config.yaml
n_layer: 12
d_model: 128
d_expert: 96
d_shared_expert: 128
balance_loss: 0.000775
router_logit_norm: 1.0
vocab_size: 8192
norm: "rmsnorm"
norm_eps: 1e-06
Below are experts of layer 4 (counted from 0) of a mixture-of-experts language model. Rows are named up (a neuron's input weights, with its number), down (a neuron's output weights, with its number) and show model dimensions 0-127. Each number is 128 + 24 x the weight over its row's rms, rounded and kept within 0 to 255.
Before each expert's rows: a language model's description of what the expert responds to; "comes before" lists some tokens at least twice as common just after its tokens as in all text. This comes from a sample of Wikipedia text that the model never trained on. Tokens count by the router's weight.

# expert 37
Description: Table cell pipes
comes before: "\n", " ", " 0", " 1", " —", " 2"
up0 [109  92 126 113 145 111 145 125 118 106 150 126 115 115 127 128 111 139 108 131 136 134 109 170  63  87  83 164  96 126 164  89 125 158  98 161 130 124  91 123 117 148 107  94 114 110 135 137 107 144  95 187 180 135 121 130 147 116 113 148 180 117 130 140 141  89 142 111 127 129  97 147 103 115 136 133 159 118 129 106 122 111 102 122 120 135 137 143 206 142 118 107 117 188 145 141 138  94 135 134 163 140 105 140 113  91 144 149 146 156 139 151 122 123 110 112 140 127 142 162 135 126 125 155 153 183  84 123]
down0 [131 162 149 135 108  89 178 156 111 130 138 118  93 109 150 115 133 171 170 144 120 145  99 136 119 150 145 114 153 122 120 124 112 116 129 131 103 112 145 139 118 132  76 138 153 121  97 126 181 119 175 154 129 108 149  99 103 122 176 121 125 123 135 146 119 169  92 104 125  95 142 120  85 144 140 107 116 149 143 130 128 144 113 120 167 128 117 103 123 165 147 147 144 102 105  95 146 115  93 124 105 109 172 113  97 156 115 167 135  92  75 141 154 118 105 125 122 115 121  73 187 146 109  85 112 141 118 157]
up1 [ 96 157  97 101  89 129 148 172  82 150 105 133 168  79 145 105 111  95 129 126 122 107 121 148 112 165 124 112 133 157  89 150 142 140 144 115 104 135 119 114 104 150 131  95  52 152 126 151 154 140 121 110 114 117 125 167 164 105 165 123 126 112 145 110 160  81 146 123 137 150 132 110 121 136 136 111 153 130 141 118  98 126 117 139 123  92  92 116 123 147  68 138  93 104 119 106 162 129 124 127 103 138 125 124 157 129  93 157 191  93 113 145 122 122 139 123 166 149 143  97 134 143 136  82 141 150 138 131]
down1 [112  99 132 148 156 106 157 158 119 156  99  93  74 150 162 135 114 155 123 129  89 129  69 130 125 131 151 122  98  93 130  98 130 113 150  83 158 101 102 129 121 120  90 142 112  89 101 123 117 162 105 133 126 111 146 124  98 105 157 141 107 103  83  98 123 157 131 127 113 166 124 108 138 113 170 118  89 135 154 123 154 129 158  82 108 154 118 135 126  92 163  98 172 131 132 117 131 140 116  96 135 139 107  98  99 129 145 124 142 151 147 101 133  78 126  99 130 100  93 139 123 158 157 171 110 126 108 144]
up2 [ 85 141 139  91 139 108 144 170 118 158 146 144 136 158 150  99 119 132 137 119 114  98 111 136 118 142 118 146 161 114 113 142 108 128 119 134 156 161 135 134 127  95 172 150 143 138  94 151 165 171 115 118 101 102 136 124 160  95  91 120  89 107 110 140 130 139 113 156 121 114 112 136 109 104 159 152 171 137 202  78 109 112 101 116 139  68 110 145 113 102  97 120  74 143 120 153 105 102 106 126 131 155 113 142 101  99 122 155 128 112 121  88  90 108 109 131 135 114  99 121 156 115  99 141 164 140  94 123]
down2 [152 150 131 132 145 162 143 106 123  95 121 148 147 107  91 148 117 106 116 119 116 119 102 121 152 168 162 133 123 133 145 175 129 121 131 129 128 135 121 125  88 105 102  72 175 136 135 109 136  84 118 133 105 129  91 122 144 161  92 166 145 111 128  89 106 140 138 125 127  96 156 126 135 136 100 154 121 119 103 145 106 164 162 136 133 167 131 156 176 107 170 136 137 137 131  99 136  83 101 106 129 128 130 116 153 178 186 159 132 193 123 117 192 112 126 101 120 133 144 108  94 131 131 119 151 113 110 123]
up3 [ 88 146 112 112 116 105 104 145 122 150 117 115 156 125 160 149 149 110 155 156 126 140 151 131 137 173 161 141 143 161 120 135 128 160 114 100 116 169 123 109 154 125 107 180  85 154 123 104 152 124  87 147 116 146 158 145 135 131 157 140 145 108 129  90 121  55  70 160 129 178 122 129 125 151 134 107 107 131 145 112 140 120 104 176 112 136 163 105 139 103 137 146 150 127 128 118 133 143 109 131  98 143  89 110 171 175 118 152 135 157 146 146 143 127 121 122 156  98 143 167 181 102  98 145 123 145 144 142]
down3 [166 109 113  78 130 140 113 113 110 108 109 118  96 106 154 148 121 124  97 107 151  94 114 146  89 127 134 114  78  97 173 114 150  91 127 169 140 143 125 156  85 148 128 119 160  93 109 149 111  93 156 120 147 133 163 121 144 148 151 141 130 147 119  99 136 107 115 132 132 125  91 101 142 127 157 138 116 144 213 116 124 113 112  91 172 137 109 138 141 129 124 119  80 100 146 131  80 132 115  91  90 133 143 147 102 128 164 104 129 125  93 146  75 141 129 120 166 121 126  99 118 149 109 107 141 118 125 107]
up4 [115 164  99 137 122 126 104  82 126 140 117 109 118 146 128 104 113 141 159 158  91 138 131 166 132 136 118 130 124 135 189  91 155  88 123 160 139 126  82 101 144 157 129 151  87 127 106 141 144 101 175 106 159 110 106 130 114 129 146 154 111 135 144 161 143 101  99 137 115  91 108 160 126 170 123 172  91  72 113 134 131  66  70 107 129 112 134 129 106 140 107 130  88 146 125 100 122 101 124  99 127 162  87  99 130 133 140 126 109 133 103 114 125 133 146 134 158 111 139 128 129 135 153 107 152 151  92 155]
down4 [130  70 121 134 150 136 152  89  77 125 139 154 127 113 125 130 135 123 107 128 137 114  96 122  93 156  97 139 120  96  97 122 170  97 167 116 128 121 104  87 129 131 142 126 102 109 130  80 145 141  90 123  93 157  89 175  98 124  97 115 147 144  99 127 117 170 179 121 143 142 150 173 115 160  98  88  92 170 118 110 103 142 166 104 109 113 114 113 113 149 158 111 113  95 139 127 101 128 146 141 124  97 113 146 139  69 152 131 137 123 134 124 130 150 113 117 129 115  88 111 145 140 117 177 130 136 154 130]
up5 [102 153 135 154 161 133  57 135 109 124 102 101 112 145 153 108  91 123 161  93 156  84 140 124 108 111 133 107 149 155 127  84 114 144 120 149 100 115 162 145 145 115  83 119 108  76 115 143 100 101 102 136 110  97 120 144 168 110 146 157 138 136 122 135 135 172 140 150  71  92 108 138 143 136 153 153 154 162 146 108 134 115 106 121 107 140 146 118 133 171 102 130  86 160  84 141 168 105 107 111 121  97 119 145 138 128 139 144 156 112 141 117 114  94 136 113 121 112 138  70 137 113 122 146 141 146 113 154]
down5 [129  94 155  99 131 119 165 118 135 107  95  57 113 103 149 124 129 109 127 120 116 117 100 134 136 130  94 134  91 116 149 140 147  94 126 164 145 141 112 128  75  87 147 124 156 199 114 141 103 132 105 143 133 180 117  99 153 139 107 161 127 129 102 105 142  77 121  89 128 143 142 103 129  91 118  92 115 103 133 148 122 108 170 125 126 114 119 149 116 125 107 115 156 127 161 139 136 119 111 131 138 173 137 142  79 178 112 125 101 120 111  81 112 169 139 152 144 156 152 149 149 109 138 129 159 131 113 139]
up6 [113 133 129  95 136 144 140 131 111 142  93 105 128 158 151 143 130 128 121  62 137 111 126 144 139 122 130 117 107 112  84 102 144 126 193 113 158 185 125 126 137 139 124 174 150 112 116 144 142  84 143 135  97 138 167 104 135 136 140 136 154 193 121 134 132 131 103 126 150 151 162 101 162 145 121 139 120 106 129  78 163 124 147 134 161 199 118 129 139 142 103  83 140 148  87 142 123 140 137 152 137 142 126 162 148 127 137 159 145 109 126 163 138 136 113 130 134 174  87 146 163 140 151 176 133 142 123 125]
down6 [121 137  87 125 172  90 110 104 160 115 139  87 107  98 160 106 135 122 147 152 135 129 186 129 146  88 118 127 143 130 116 103 132 141 125 126 100 129 123 108 172 123 115 106 145 145 189  91  91 154 124 124 137 116 135 179 135 146  92 127  88 151 119 112 104 100 145  89 142 104 125 116 110 151 190  80 132 132 141 167  98  72 143 139  93  92 122 131 158 129 137 128  98  99 159 120 160 138 139 140 169 121 124 154 125 139 144 115 125  99 149 150 144 120 120 119 157 101 168 132 121 109 131 161 127 123 129 106]
up7 [178 140 124 120 171 121 152 119 179 115 138 152 116 134 122 105 117 119 121 102 128 125 121 158 130 117  97 108  84 161 137 130  80 145 135 147 131 113 122 156 129 113 126 112 138 132 116 147 137 178 139 150 113 149 114 158 152 105 174 124 164 102 112 100 127 139  95 107 170 152 171  76 120 111 100 133 126 149 120  88 137 132 146 167 104 102 100 144 137 132 118  85 169 117  77 137 126  76 123 119 134 129  76 136 175 141 104 153 129 128 143 132  97 125  97 122 160 119 111 113 118  83  97 130 151 141  86 143]
down7 [145 106 148 131 116 140 121 156 147 190  81 109 154  77 119 161 133 104 116 142 116 147 100 100 133 116 132 137 143 149 110 107 154 125 169  81 128 143 141 112 153 159 114 137 138 121 129  84 119 110 116 115 117 131 147 157 139 161  96 150 110 127 165  95  88 150  99 102 116 116 138 156 126 135 114 147 139 135 114  92 134 186 105 142 125 140 118 114 135  99 142 142 104 137 118 135 140 135 111 170 104  71 150  88 136 134 172 134 184 125 144 144 150  62 169 104 117 104 153 142 127 141 126 135 123 154 163 114]

# expert 20
Description: Table cell separators
comes before: " ", "\n", " 0", " 1", " 2", " 3"
up0 [115 123 129 118 155 111 158 122 102 102 100 106 112 107 194 142 113 119 169 133 156 129 152 118 127 132  99 175 134  85  93 127 134 108 104 128 130 133  96 140 127 165 133 126 133  95 153 132 137 128 123 129 126  88 124 147 132  90 172 151 109 149  96 111 129 128 135 115 101 126 159  83 104 157 138 111 180 164 107  93 164 140 161 158  94  71 124 100  99 126 103 143 122 102 146 140 131 147 143  84 155 135  74 126 100 148  86 163 125  95 113 155 134 111  99 128 125 118 136 103 121 170 129 141 158 140 117 122]
down0 [128 109 147 112 157  93 135 117 138 176  80  94 126 113 124 158 154 158 105 129  69 131 127 146 124 171 125  90  92 139 162 145 107 117 136 130 139  76 141 145 142 138 127 100 145 133 117 108 117 153 123 141 144 153 142 100 117 148 121  93 140 147 151 143 130 146 127 147 133  96 122 129 128 164 181 141 130 137 126 100 105 106 138 149  94 103 144 145 159 126 182 122  95 137 146 178 106 100 102 160 149 146 136 185 109  85 134 118 145 135 143  84 121 133 161 112 148 123 131 156 101  84  89 147 124 125 152  95]
up1 [117 120 144 145 157 103 127 137 131 148 155 105 127 123 146 103 150 164 155 130 119 135 189 135  76 132 108 124 161 134 139 101 157 135 140 111 139 197  90 104 135  91 148 109 139 138  91 123 157 142 169 127 143 118 201 100 126  92 188 132 140 176 145 120 126 142 124 139 109 141 135 121 126 126 142 131 118  99 142 144 117 139 118 131 128 107 131  77  99 135 130 121 164 122 133 124 156 170 150 149 172 162 112 131 129 161 123  87 161 107 117  93 144 112 129  84  98 109 127 134 121 141  93 162 122 134 142  97]
down1 [154 124 141 120 154 131 142  73 147 126  72 135 129 104 146 125 123 153 142 119 112 147 165 164 128 129 120 121 135 151 120 116 148 102 153 149 114  89 132 159 110 109 116 121  78 104 176 113 150 123 101 121 104 131 100 148 149 110 103 157 146  90 162 129 119 114 131 126 144  85 128 100 154 174 157 114 102 154 124 125 127 121 156 139  98 172  92 163 184 168 164 160 116 153 126 115  98 112 114 117 136  94 129 133  85 128 128 106 134 160  84 158 164 123 142 120 165 108 125 108 135 121 105  98  92 109 167 134]
up2 [149  97 127  86 124 113 111 127 135 127 149  88 124 129 112 129 113 151 151 135 103  90 175 120 130 133 147 149 142 140 107 143 142 159 165 116 128 152  86 131 140 125 105  99  82 157 152 131 126 128 122 167 153 141 127  80 135  48 161 108 145  98 101 142 127  63 162 120  97 142 118 130 130  81 117 140  92 119 146 119 103 137 101 112 126 110 128 102 175 138 121 126 151 151 101 124 140 162 105 148 138 112 129 113  99 134 149  78 149 111 155 104 138 138 145 155 121 100 157 141  81 103  89  95 123 127 136 144]
down2 [144 118 128 133 104 101 171 127 122 111 123 166 159 133 106 146 173 165 137 145 160 150 128 178 140  75 105 117 120 143 155 115 128 133 129 108 154 116 131 154 133  92 101 149 173 163 167 145 115  87 124 109 107  89 144 163  78 132 140 150 168 139 154 126 150 131 150 153 162 148 152 118  98 128 124 153 163 147 105 107 144  96 114 123  77 110  99 152 104 122 101 151 129 119 150 119 143  96 114 166 139 119 137 106 141 111 115 178 102 125 101 141 136 134  94  94 139 130 114  90 130 102 146 125 179 148 141 121]
up3 [ 82 142 111 184 102 126  96 143 110 109 125 138  98 185 125 134 119 143 125 127 113 138 169 158 140  90 118 108  75 125 113 119 108 157 130 146 119 142 116 130 141 126 110  85 151 121 133 123 154 139  91 118 138 130 182 138 140  95 122 137 136 154 151 141 158 145 170 133 196 189 152 141 104 105 137 116 104 144 123 138 106  99 112 104 134 117 118 133  86 150 126 132 126 130 146 134 104 180 159 155 134 136 158 104  92 138 149 170  86 138 139 132 138 139 136  92 118 106 134 153 115 167 123 133 169 130 129 171]
down3 [177 150  84 133 131 133 166 127 148 147 139 108  68 138 119  97 142 123 121 154 144 139 114 167 140 126  99  95 126 135 132  95 157 184 123 117 150 127 107 106 111 135 170 136 146  81 136 145  99  87 143 138 133 123  78 116 137  88 172 167 142 125 113 159 100 147 110  93 128 117  83 145  99 130 138 130 123 124 102 189 164 141 104 118  77 128 118 134 176 113 108 116 144 121 151 162 148 161 152  90 128 154 153 138 110 138 152 100 130 120 112 131 127 167 140 115 115 118 123 119 102 128 134 147 148 105 118 153]
up4 [166 118 185 116 107  87 167  83 134 140 198 105 124 135 155 121 132 148 161 108  93 103  99 115 106 118 131 125 111 124 126 105  88 110 127 104 117 109 114 146  89 102 152 165 146  96 150 134 170 114 113 164  73  98 161 140 108 113 117 141 147 133 137 111 134 150 132 118 100 157 142  72 135 108 181 129 108 143 111 136 112 131 133 110 100 156 133 126  91 153 151 131 116  97 112 132  94 131 114 144 117 143 117 135 155 152 134 130 124 110 165 102 117 124 115 122 152 121  78 143 146 151 133 165 126 108 143  78]
down4 [111 146 124 122 139 138 107 145  99 128  82 112  80 127 132 144 150 133 147 110 169 120 164 111 110 126 159 157 124 168 130 111 129 139  87 105 114 179  98 144 155 144 105 116 114 106  80 128 130 141 151 104 150 169 134 138 141 128 155 108 124  99 156 115 156 151 144 139 111 118 151 194 105 100 134 139 162 146 134 110 124 150 112 138 162 161 127 104 151  96 110 161 135 165 146 117 135 121 175 141 174 131 164 105 158 122  91  86 145 128  86 115 116 116 164  78 124 136 121 122 127 139  88  99 102 150 136 157]
up5 [ 78 131 101  99  90 128 156 180 138 118 175 172 137 147  99 143 182 115 130 121 138  92 131 154 119 118 106 141 124 138 138 111 120  92 157 136 134 171 121 138 175  87  81  94 125 133 134 126 138 125 107 140  86 177 124 117 105 116 142 142 142 106  90 129 171  99 110 131 118 142 185 143 144 126 138 136 134 122 113 148 144 127 129 140 130 167 124 111 117  90  76 155 103 116 136 175 128 166 129  98 127 136 107 153 144 114 117 136 108 119 136  98 120 115 116  97 136 107 181 136  99 144 119 113 137 139 156  85]
down5 [138  83 118 131 190 120  91 121 118 141 126 147 108 128 128 122  91  91 121 154 149 147 158 111 138 124 124 132 140 127 141 158 114 119 113 139 129 125 106 128  90 158 125 123 122 120 143 111 120 135 147 106 101 167 121 116  96 123 125 123 104 129 139 114 131 123 188 155 100 166  88 138  90 100  85 121 125 171 162 121 128 144  67 141 109  82 173 163 152 136  94  80 148 114 149 157 114 150 100  95  96 112  81 120  80 159 115 110 124 137 130 126 107  95 116 129 129 173 113 138 100  86 136 129 122 132 117 159]
up6 [117 122 141 107 108 133 114 180  95 162 167 132 126 117 135 114 128 112 132 132 159  62 109 126 137 126 144 149  75 113 143 127 107 178 128 120 131 147 131 116 113 111 136 106 102  69 142 181  86 139  99 149 135 143 108 103 132  60 125 112 154 114 133 167 125 168 110 142 136 145 113 145 116 126 118 159 142 172 140 160 105 103 180 103 159 105 161  83 116 122 143 109 120 123 118 106 148  88  89 138 131 125 115 153 145 117 116 163 122 137 122 137 149 126 115 148  95 123  83 117 147 113 152 151 133 101 103 125]
down6 [134 120 127 136 140 114 104 114 166  81  97 103 146 107 111 122 110 116 119 145 115 122 114 143 140 125 110 132 118 156 125 168 105 133 106 125 115 125 123 113 100 107 102 148 143 115 136  79 122 123 149 164 163 109 175 108 142 139 174 177 146 107 132  92 136 119 133 118  82 101 138 118 161 112 144 102 159  74 151 159 189 154 129 186  85 110  76 165  96 119 122 123  76 167 149 137  92 107 103 144 143 119 113 121 117 147 152 121 131 148 133  86 127 102 113 110 155 124 170 125 118 131 102 126 145 130 144 125]
up7 [119 124 121  98 132 145  95 128  91 160 137 101 110  91 132  99 144 102 149 108 160 104 170 160 106 102 150 133 153 121 147  95  82 110 145 141 112 120 127 158 119 149  98  90 124  80 110 169 148  99 106 142 156 116 116 172  88  97 155 102 146 138 165 136 128 160 137 138 105 125 136 140 144 179 144 154 106 139 162 156 126  99 106 190 144 141 156 109 129 135 148 111 133 135  91 146 170 118 130 127 127 141 123 146 190 142 132 150 143 120 155 113  92 113 179 102 121 155 115 114 138 109 132 116 133 140  99 124]
down7 [104 145 124 125 162  72 100 142 144 104 166 118 141 166 138 123 121 135  99  98 121 129  71 124 120  86 163 137 117 150 147 114 133 139 141 140 114 180 145 121 119  91 153 126 128 155 122  93 163 170  91 132 118 109 147  94 173 117  83 143  98 124 127 131 139 104 112 128 146 122 121 114 117  83 130  92 128  95 168 148 150 161 151 107 117  75  96 149 136  95 114  76 140  60 125 124  95 137 134 142 107 136 128 146 108 116  92  83 132 112 134 129 128 127 139 117 157 135 130 161 159 149 135 118 117 108 120 135]

# expert 16
Description: Wiki markup delimiters
comes before: "\n", " ", " %", " 0", " Votes", " Candidate"
up0 [140 131 134 123 122  90  67  88 111 108 101 131 109 121 103  93 156 159 109 157 130 124 111 161  97 129 171 123 180 120 121 110 113 139 157 151 126 165 114 123 111  93 114 144 130 111 141 176 155 123 152 163 117  87 135 133 103 181 132 140 102 106 115 116 119 138 114 137 129 133 125 140 120 128  84  76 124 141 150 119 129 138 173 148  97 149 116 123  96 121  78 156 159 139 141 161 100 149 111 133 145  99 100 103 115 116 138 100 118  99 154 111 114 168 112 106 105 135 110 180 126 162 150 120 129 108 179 118]
down0 [102 107 100 120 101 144 127 157 117 139 111 144  49 123 106 132 129 103 116 134 129 131  94 106 136 150 110 169 156 131  90 132 129 176 134 122 117 120  94 144 145 116 117 161 160 148 164 124 170 145 133 141 151  97 118 178 138 171 165 132  89 149 145 106 145 122  85 156 132 127 178  95 142 132 121 150 182 130 108  92 143 124 124 132 127 173 136 134  85 108 138 105 126 107  88 136 126  84 147 162 172 132 129 104 145  98 143 107 140 131 122 173 144 106 132 133 118 144 140 167 129 140 150 109 123 130 144  96]
up1 [139 105  97 112 155 140 114 112 120 119 121 122 149 139 153 128 143 133  93 127 150 119 113 100 110 113 114 147  96 115  76 152 154 119 194 156 101 111 155 108 110 153 104 131 123 146 117 105 137 149 154 123 101 117 150 152 132 110 115 131 160  96 164 103 164 139 120 151 137 103 113 140 155  99 129 155 129 133 166 101  76  87 118  88  98 151 114 144  97 166 105 156  99 116  82 105 140 113 156 117 144 135 115 147 179 128 135 167 107 117 143 130  88 130 131 104 116 135 139  83 128 104 154 134 195 111 166 113]
down1 [143 124 152 117 157 114 141 146 131 145 101 141 131 116 132  71 136 126 157 120 127 118 117 156 115 124 163 123  99 180 113 131  89  91 153  94 133  88 117 120 114 148 106 134 120 129 157 147 131 154 166 154 135 124 103 100 129 126 125 108 110 145  69 134 117 108 129 159 162 153 168 108 126 125 167 140 107  98 123 138 121 123 150 134 152 139 146 126 128 156 158 163 140 135 106 100 143 134 143 119 140 145  96 119  75 166 129 108 163 144 156 117 164 125 173  63  90 126 151 117 160  88 182 160 101 112 123 100]
up2 [136 126 127 114  83 119  94  78 136  79 158 143 153 126 148 131 115 126 139 153 142 121 163 171  97 146 129  96  76 139 109  74 118 113 124 152 110 145 152 124 151 108 156 177 137 137  87 155 143 120 152 153 139 102 134 118 111 151 146 115 101 114 106 103 107 103 156 117 156 140 115 106 142 154  98 130 130  56 107  96  92 141 159 142 127 161 143 146 152 130 137 130 128 143  89 180 101 112 118 135 156 116 108  91 104 126 116 168 131 106 101 105 110 115 134 102  89 144 114  95 121 142 128 115 126  90 143 112]
down2 [138  87 150 136 156  99 139 124 110 118 168 141 107 158 110 129 123 194 146  90  97 125 122 114 120 182 115 116 125 132 151 160 106 154 134 133  82 139  99  88 152 119 147 140 102 136 166 113 118 153 120 140 122 164  90 163  99 146 157 122 135 150 110 122 129 190 129 119 106 127 107 126 144 132 157 136  76 167 143 119  81 126 170 126 125 105 170 158 145 135 120 143 123 132 180 129 154 138 115  94 127 126 121  93 157  89 164 138 155 118 138 157 127 146 144 134 103 141 132 121  90 141 138 118 125  79 133 100]
up3 [124 129 154 142 143 112 141 155 103 156 142 130 144 157 112 147 134  93 104 139  88 113 144 108 111 107 118 155 123 134 201 127 134 165 109 119 146 128 154 151 142 101 104 161 184 123  82 152 174 159 130 125 128 128 107 135 116 115  96 142 151 117 143 145 129 141 146 140 120 112 125 154 138 157 141 161  99 113 114 146  93 120  97 152 115 138 137 116  93 144 168 192 173 185 123 144 144 112 133 110 159  96  84 121 175 158 105 128 147 127 130 160  84 113 120 151 141 134 128 131 139 153 126 165 165 122 115 154]
down3 [ 93 121 115 131 111  93 133 150 189 114 100  95 156 114 163 146  92 154 172 120 114  94 101 137 159 103 165  66 119 113 137 114 141 128 133 137 132 114 139 123 127 129 137 155  92 146 159 171 143 114 151 104 175 143 166 118 100 103 156 121 112 149 119 113 154 102 115 115 148 130 140 133 106 135 143 135 171 118 134 135 121 118 149  86 137  95 119 113 152 105 136  99 127 115 144 109  97 117  82 181 171 108 131 112  80  92 108 123 110 123  70 129 132 140 107 161 130 156 110 127 117  94 107 122 114 161 137 130]
up4 [121 131 154 118 111 130 105 118 111 160 122 146 137  98  95 124 132 169 142 146 130 107  94 109 114 104 153  85 161 148 115 155 168 141 126 138 157 120 141 131 139 136 137 177 144 111 173 137 131 101 135 132  78 149 156 136 139  83  87 143  83 124 125 136 114 137 165  94 143 152 125 148 156 139 133 141  85 116 148 128 119 115 166 112 129 141 106  89 123 159  86 130 127 149 129 105  80  86 101 152 151 141  56  82 126  90 173 133 138  97 128 143 124 105 161 130 105 130 132  91 131 147  93 124 128 108 130 114]
down4 [152 152 142 115 158 137  77 167 112 124 109 157 121  96 110 112 164 179 141 134 169 166 112 114 106 137 158 133 130 133 101 113 104 145 106 173 156  99 179 154 145 187 157 152 128 124 105 182 151 144 130  83 174 121 108 122 113 151 126 105 135 143 105 114 120 143  66 131 136 162 144 147 134 144 110 119 110 106 104 118 141 144 120 159 161 139 144 119 159 150 145 127 150 130 109 172 111 169 143 155  95 135 134 142 119 130 147 142 141 148 111 107 113 137 128 156 179 156 118 139 151 118  95 130 141 139 143 113]
up5 [118 148 133 134 122 110 129 105 127 151 136 156 120 155 150 126 134 152  97 106 160 119 124 108 112 135 137 156 126 143  95 113 111 167 161 154 150 103 103 133 126  97 139 139 180 148 119 122 154 160 150 102 129 120 163 156  78 127 106  53 107 124 167 149 136 120 158 135  73  99  93 124 128 113 108 123 110 132 120 147  93 121 105 151  89 149 158 124 123 102 116 110 131 146 106 143 183 107 149 107 146 165  80 140 109 132 141 165 102 136 157 148 157 124  95  74 143 163 122 102 134 104 164 130 153 135 113 107]
down5 [113 105 130 194 156 146 116 132 151 139 126 111 101 103 178 138 150 139  90 128 123 159 161 151 150 104 120 101 125 135 122 132 102  93 150  91 138  99 108 133 117 108  80 153 157 164 134 109 106 165 130 103 126 108 114 113 126  67 135 142  82 102 126  96 114 146 141 161 143 182 185 131 106 117 184 138 111 119 132 109 111  98 106 113 133 146 104 119 127 128 129 105 162 130 102 103 124 118  87 122 100 117 162 134 104 110 117 107 128 136 136 133 102  71 126 153 148 132 104 120 170 121 119 144 111 148 105 106]
up6 [151 129 157 144 115 142 126 141 117 146 141 113 140 145  89 104 101  98 118 165  89 111  92 118 127  86 117 104 144 129 165 131 182 124 124 123 141 141 152 141 134 131 132 129 107 108 138 147 142 130 158  98 149 129 118 126 100  72 113 104 140 145 142 115 159 114  55 138 121 140  95 131  88 127 148 173 130  79 127  92 131 147 110 173  91 143 112 131 142 142  96 130 128 158 101 108  99 105 141 174 115 119  68 120 179 166 122  79 130 135  83 146 106 124 112 139 154 125 144 126 120 137 162 121 137 156 131 145]
down6 [ 92 139 158 141 131 143  99 173 116 139 103  81 122 161 115 120 147 127 108 113 119  84 172 157 109 130 119  98  87 117 161 140 107 183 143 125  63 142 133 112 112 135 134 141 103 123 147 103 153 117  88 145 161 130 111 107 147 133 122 161 110 140 127 145 113 122 134 117 146 110 148 117 134 155 141 120 147 150 163 125 174 121 150 147 138 164 102 135 152 130 138 129 115 130  81  97 155 110 121 153 139 145 137 175 110 153  98 116 130 118 108  88 122 181 101 152 105 118 128 110  74 125  93 172 111 126 168 159]
up7 [108 136 135 105 125 131 139 110 153 134 139 139 117 115 118 130 129 102 126 142 157 136 111 143  80 175 158 126 114  98 150 128 147 133 154 132 109 154 157  88 146 109 117 143 152 144 147 120 141 143 142 141  93  92 197 140 145  99 108 117 141 156 144 131 126 122 174 149  93 150 151 120 124 159 134 148  97 144 106 110  75  72  90 172 146 115 146 139 171 131 110 128  84 169 127 128  93 130  97  82 152 144  96 115 119 152 126 149 123  94 138 108 122  99 122  93 146 105 162 140 104 164 114 141 110 179 107 119]
down7 [104 151  88 146  91 116 146 108 112 174 129 148 129 114 136 115 131 162 106 100 100 133 104 103 166  78  95 148 157 135 156 159  93 133 129 150 116  89  90 118  99 157 157 187 155 140  96 125 132  93 139 123 127 155 122 106 123  97 113 131 169 142 142 167 133  95 101 119 144 124 123 147 133  77 130 117 132 100 170 120 119 166 146  94  96 159 118  82 136  82 168 102 112  99 109 145 130 107 122  94 103 113 106 100 135 146 152 128 131 153 113 132 100 123 136 157 114 110 124 158 141 146 124 107 106 156 132 123]